{"n_experts": 48, "moe_layers": [0, 1, 2, 3, 4, 5, 6, 7, 8, 9, 10, 11, 12], "routed_scale": 1.0, "balance_loss": 0.00212, "router_z_loss": 0.001, "qk_norm": false, "init_std_qkv": 0.0317, "init_std_o": 0.0394, "final_lr_fraction": 0.0, "seq_len": 512, "train_tokens": 529900000, "dataset": "wikipedia_en"}
Below are experts of layer 9 (counted from 0) of a mixture-of-experts language model. Rows are named router (the router's row for the expert) and show model dimensions 0-127. Each number is 50 + 10 x the weight over its row's rms, rounded and kept within 0 to 99.
Before each expert's rows: "comes before" lists some tokens at least twice as common just after its tokens as in all text. This comes from a sample of Wikipedia text that the model never trained on. Tokens count by the router's weight.

# expert 24
comes before: "\n", " ", " 3:", " The", " 2:", " 4:"
router:49 28 56 51 47 54 43 53 62 53 41 60 37 54 35 68 46 49 60 62 57 40 59 60 62 58 47 53 40 71 58 54 45 61 45 54 54 48 46 48 58 71 31 65 65 48 49 52 51 49 63 27 39 40 67 45 52 38 55 58 45 58 48 55 41 45 52 59 55 47 54 65 65 49 32 56 21 63 50 41 33 55 50 50 60 38 58 54 34 51 38 39 42 51 46 39 71 59 51 52 62 39 45 62 70 46 62 54 39 51 56 42 32 44 64 39 50 49 38 56 48 52 55 48 50 23 47 57

# expert 36
comes before: "9", "8", "6", "7", "°N", "2"
router:44 42 54 50 36 47 48 56 41 43 47 63 46 49 36 64 41 45 60 62 46 50 68 47 53 63 42 29 37 54 53 59 30 48 51 48 62 56 49 50 65 53 50 63 55 37 44 50 45 47 75 35 30 37 68 38 42 41 43 62 50 41 58 50 56 66 44 59 62 44 62 59 58 29 52 64 45 57 62 42 45 55 46 52 60 39 45 53 43 61 41 52 28 44 47 35 59 47 62 56 57 44 40 47 55 56 56 53 33 65 42 49 32 48 55 51 64 45 52 62 34 55 59 55 41 26 55 61

# expert 17
comes before: " to", " in", " the", " by", " a", "ing"
router:32 41 39 64 49 54 39 73 55 42 44 60 49 50 51 59 26 58 60 57 44 50 63 51 51 55 35 40 42 68 60 62 39 62 41 52 51 52 68 40 57 48 49 64 55 38 56 43 48 45 54 42 42 44 50 49 45 44 62 47 39 60 45 65 41 53 37 58 53 40 68 69 58 40 43 54 46 56 75 43 44 51 26 67 54 39 35 55 53 57 51 53 39 42 23 51 56 52 49 54 71 41 53 54 67 35 58 49 44 65 53 41 48 45 45 37 65 59 50 52 38 50 49 63 39 42 40 62

# expert 29
comes before: "\n", " The", " He", " In", " It", " "
router:43 42 59 62 49 65 39 57 57 40 24 54 41 47 43 62 39 34 58 46 52 46 59 56 56 56 50 57 28 64 49 52 54 56 54 61 55 51 53 45 63 60 31 65 61 48 48 43 67 53 55 35 46 45 60 53 43 41 65 51 37 59 45 58 30 44 55 45 45 39 66 59 54 42 33 57 34 54 59 46 44 58 57 57 57 44 32 58 44 52 45 37 40 56 33 30 57 64 43 65 56 51 42 55 67 45 53 52 53 37 51 41 41 39 46 38 59 49 37 64 44 67 70 51 41 31 46 47

# expert 22
comes before: " |", "\n", "),", "–19", " –", "–201"
router:39 37 44 61 35 63 39 59 55 48 46 61 41 46 36 58 39 44 71 56 47 41 50 66 59 51 47 51 27 66 60 58 46 65 54 46 73 49 47 42 47 58 37 54 57 52 47 62 44 36 68 54 28 39 60 40 51 28 70 52 39 67 56 51 36 48 41 53 49 37 65 55 56 45 40 55 29 72 60 26 33 48 47 50 50 33 36 53 57 55 52 31 43 40 33 52 53 56 60 61 64 53 45 59 69 56 62 53 47 62 48 43 33 51 55 47 64 46 43 47 38 54 63 57 26 45 42 56

# expert 5
comes before: " |", ".", ",", " and", " in", ";"
router:37 39 48 50 38 70 27 63 58 35 24 56 43 45 44 65 37 40 46 50 47 48 63 48 54 58 45 41 34 72 53 53 52 51 52 73 53 51 56 40 56 61 38 50 52 43 43 53 56 47 50 23 37 31 73 45 50 44 61 58 49 54 50 54 35 44 48 48 46 37 60 60 45 46 42 58 33 63 60 40 35 51 47 50 55 30 40 62 43 53 41 43 38 59 41 39 63 65 37 55 52 50 39 52 72 50 59 56 49 39 40 49 36 43 49 47 59 51 42 69 38 74 62 51 36 39 42 45

# expert 23
comes before: " |", "iron", "00", "~", ".2", "q"
router:32 40 53 57 45 70 44 45 51 50 31 59 41 36 30 51 45 42 63 68 42 47 59 65 51 49 45 41 35 67 53 51 46 55 36 65 56 55 54 36 61 57 40 59 65 53 60 46 56 51 64 33 43 40 55 53 48 36 68 51 42 63 54 50 45 50 55 63 53 45 69 65 57 31 45 62 29 60 59 38 39 44 47 62 52 40 34 60 57 57 46 50 36 56 27 37 53 52 58 67 53 43 43 59 70 32 51 54 37 48 45 51 41 49 51 39 58 52 34 68 46 64 63 52 40 27 53 51

# expert 13
comes before: ":", "s:", " by:", "er:", " information", " birth:"
router:38 49 48 54 31 42 53 53 39 42 43 57 46 52 51 64 15 60 44 72 30 43 52 60 58 62 44 51 49 61 62 65 42 49 37 57 55 50 68 42 49 55 41 48 49 43 61 58 39 30 57 47 41 44 60 52 51 46 70 54 39 53 61 54 53 52 38 56 48 29 66 55 50 34 41 53 50 55 61 51 29 60 50 63 66 50 35 52 40 70 34 33 41 37 55 58 56 60 54 42 53 51 37 54 45 41 57 43 41 73 47 38 44 42 56 52 62 31 42 62 40 61 69 60 33 42 48 51

# expert 2
comes before: " |", ".5", ".2", "4", ".4", " m"
router:35 28 40 47 38 53 38 54 47 45 45 50 37 45 41 59 27 41 62 49 43 50 51 62 68 48 49 40 40 56 45 58 54 61 57 64 58 54 62 47 61 61 46 55 59 47 49 57 45 36 66 39 38 34 58 39 38 30 68 64 39 66 43 49 50 48 52 53 63 49 65 54 57 46 37 67 46 50 58 35 48 52 49 42 65 44 43 48 57 53 47 51 41 43 39 49 58 70 42 48 60 55 54 51 59 31 67 41 53 66 45 52 33 54 52 47 62 34 50 50 37 68 64 66 37 42 40 54

# expert 6
comes before: " of", ".", ",", " was", "'s", " in"
router:35 48 43 46 42 54 40 63 55 37 43 65 44 47 44 55 37 41 51 55 42 53 65 69 61 53 40 45 41 59 61 64 38 45 43 47 55 68 54 47 58 60 51 55 52 42 45 55 46 48 61 38 42 43 47 44 62 42 58 53 41 63 52 52 41 46 52 52 49 36 58 66 62 44 44 71 38 56 78 40 40 52 45 46 52 47 34 57 41 55 47 45 40 31 27 51 58 70 51 61 59 46 41 47 59 46 59 60 52 66 49 44 42 39 55 52 55 59 37 55 34 48 51 53 37 32 23 69

# expert 37
comes before: " the", " a", " his", " its", " their", " this"
router:44 49 47 63 31 50 49 53 50 58 48 54 49 44 44 60 43 54 57 67 50 49 56 58 66 62 30 35 44 52 52 53 51 67 33 52 59 61 50 45 60 61 40 52 72 30 49 46 44 37 58 38 49 48 51 52 56 45 55 51 39 61 53 54 47 49 43 61 56 33 66 66 55 44 37 55 43 46 67 44 46 47 40 57 56 52 35 64 43 58 40 42 42 45 23 36 57 53 61 64 61 55 51 58 53 43 55 48 35 56 36 52 41 34 56 49 51 44 49 57 36 64 67 64 43 34 35 57

# expert 40
comes before: " ", " 0", "\n", " 1", " 2", " 3"
router:42 33 38 64 39 52 41 63 46 58 38 48 45 37 26 52 41 53 66 70 46 39 49 54 63 51 42 60 35 65 74 48 39 61 46 65 52 72 49 43 56 65 36 60 51 43 59 50 38 40 58 38 44 33 37 53 57 40 55 64 40 57 55 58 47 45 51 49 59 29 50 55 68 51 36 60 42 57 60 40 47 50 52 61 71 38 48 64 45 68 47 57 32 39 36 44 59 55 58 52 51 48 45 60 74 48 72 50 32 52 41 47 45 47 53 46 57 42 33 58 42 62 60 57 37 37 49 61

# expert 44
comes before: " was", " is", " to", " had", "'s", " are"
router:37 39 58 57 49 68 38 61 53 40 29 53 39 47 40 64 35 38 58 49 49 42 61 54 57 62 42 56 26 63 53 48 54 49 57 57 60 51 51 41 63 60 33 68 58 48 50 38 65 51 58 38 46 43 62 48 38 43 68 50 39 62 48 52 29 43 57 51 44 42 67 59 57 43 29 56 37 55 59 43 36 59 55 58 53 37 35 53 40 53 39 42 43 54 36 35 58 64 42 61 55 50 39 59 64 41 62 56 54 42 48 40 43 41 46 38 50 52 38 66 44 68 59 57 42 33 44 48

# expert 12
comes before: " the", " he", " it", " they", " including", " she"
router:45 34 45 56 27 64 45 65 43 51 34 57 51 46 38 63 46 39 50 50 52 42 65 65 53 62 37 46 44 48 59 49 37 57 53 47 62 62 60 53 50 59 40 64 75 51 63 52 51 48 51 31 30 48 56 29 37 26 59 70 35 60 53 64 39 57 48 52 53 50 78 61 52 44 47 47 47 56 63 38 43 53 39 60 63 52 36 50 50 65 53 48 39 41 38 43 60 55 56 68 55 50 37 62 57 50 69 47 36 49 53 36 50 44 61 51 57 55 54 64 45 56 60 64 40 32 43 70

# expert 14
comes before: "-", "|", "\n", "=", "The", "==="
router:42 54 40 58 40 45 40 70 30 42 31 64 33 30 39 59 42 58 50 63 43 56 59 62 65 58 44 58 48 51 57 66 38 53 43 53 53 60 52 46 63 65 43 64 68 44 53 54 52 40 58 49 42 48 57 44 55 46 58 52 29 64 44 49 40 49 41 61 49 42 58 58 63 40 54 49 41 55 50 45 37 61 31 50 68 37 39 60 57 68 42 48 50 42 40 47 49 67 57 51 52 49 50 47 61 38 60 55 39 57 53 44 42 47 51 32 55 39 32 58 44 69 61 55 27 42 51 52

# expert 0
comes before: "\n", "==", " ==", "===", " |", " ==="
router:38 43 34 59 28 51 42 53 45 49 44 41 46 44 41 56 36 37 53 64 54 54 60 52 70 57 30 51 39 65 60 52 56 47 49 62 58 54 58 47 48 56 37 60 58 33 52 62 50 46 49 33 36 36 46 43 45 35 68 63 35 58 56 48 28 43 40 48 56 30 53 52 48 48 41 59 46 62 58 41 37 51 35 66 54 34 44 62 47 56 47 42 43 43 34 53 60 60 41 47 55 54 51 40 56 46 60 66 56 56 28 29 21 40 53 36 63 46 35 63 41 65 62 55 28 41 38 68

# expert 33
comes before: " of", " and", " in", " is", "is", ";"
router:49 46 49 50 32 53 38 58 49 45 34 62 30 54 32 69 41 58 47 69 43 43 57 50 49 55 48 59 36 53 69 58 49 45 40 44 57 45 66 47 58 67 47 61 64 48 50 42 56 46 50 24 39 45 61 55 43 23 52 63 39 58 52 47 43 53 37 55 49 44 61 69 55 53 31 70 51 68 54 44 33 55 45 66 57 44 49 57 37 53 56 43 53 54 44 52 58 65 42 57 49 52 51 58 51 30 51 52 57 63 38 44 34 47 42 52 50 39 42 52 54 64 66 61 44 24 33 58

# expert 8
comes before: " a", " been", " not", " an", " be", " also"
router:37 46 48 52 39 55 33 67 50 44 45 61 53 45 42 57 42 59 67 56 37 52 65 63 55 53 36 34 38 58 61 66 50 43 36 60 55 59 48 41 52 60 40 69 66 31 55 36 37 41 60 35 44 55 45 34 44 33 58 55 36 61 51 53 48 68 48 49 64 45 68 54 54 41 49 61 36 43 75 42 44 61 36 61 69 52 47 50 48 58 43 41 35 41 35 47 55 55 65 63 65 56 45 57 57 38 52 50 37 65 45 45 44 53 54 40 56 56 51 54 47 54 67 64 49 48 59 58

# expert 27
comes before: "\n", "|", " The", " In", " It", " He"
router:43 41 60 62 49 65 39 56 57 40 23 53 40 46 43 63 41 34 57 47 51 46 60 57 57 56 51 57 28 64 49 52 54 54 54 61 55 52 52 46 63 59 32 65 61 46 48 43 67 52 55 34 45 46 61 53 43 42 66 51 37 59 46 58 30 45 56 45 46 40 65 57 54 42 34 57 33 54 59 46 44 57 57 57 57 45 33 58 44 53 45 38 39 56 33 30 56 64 42 65 55 51 43 55 67 45 53 53 53 36 51 41 41 39 46 37 59 49 37 65 44 66 71 51 42 31 44 46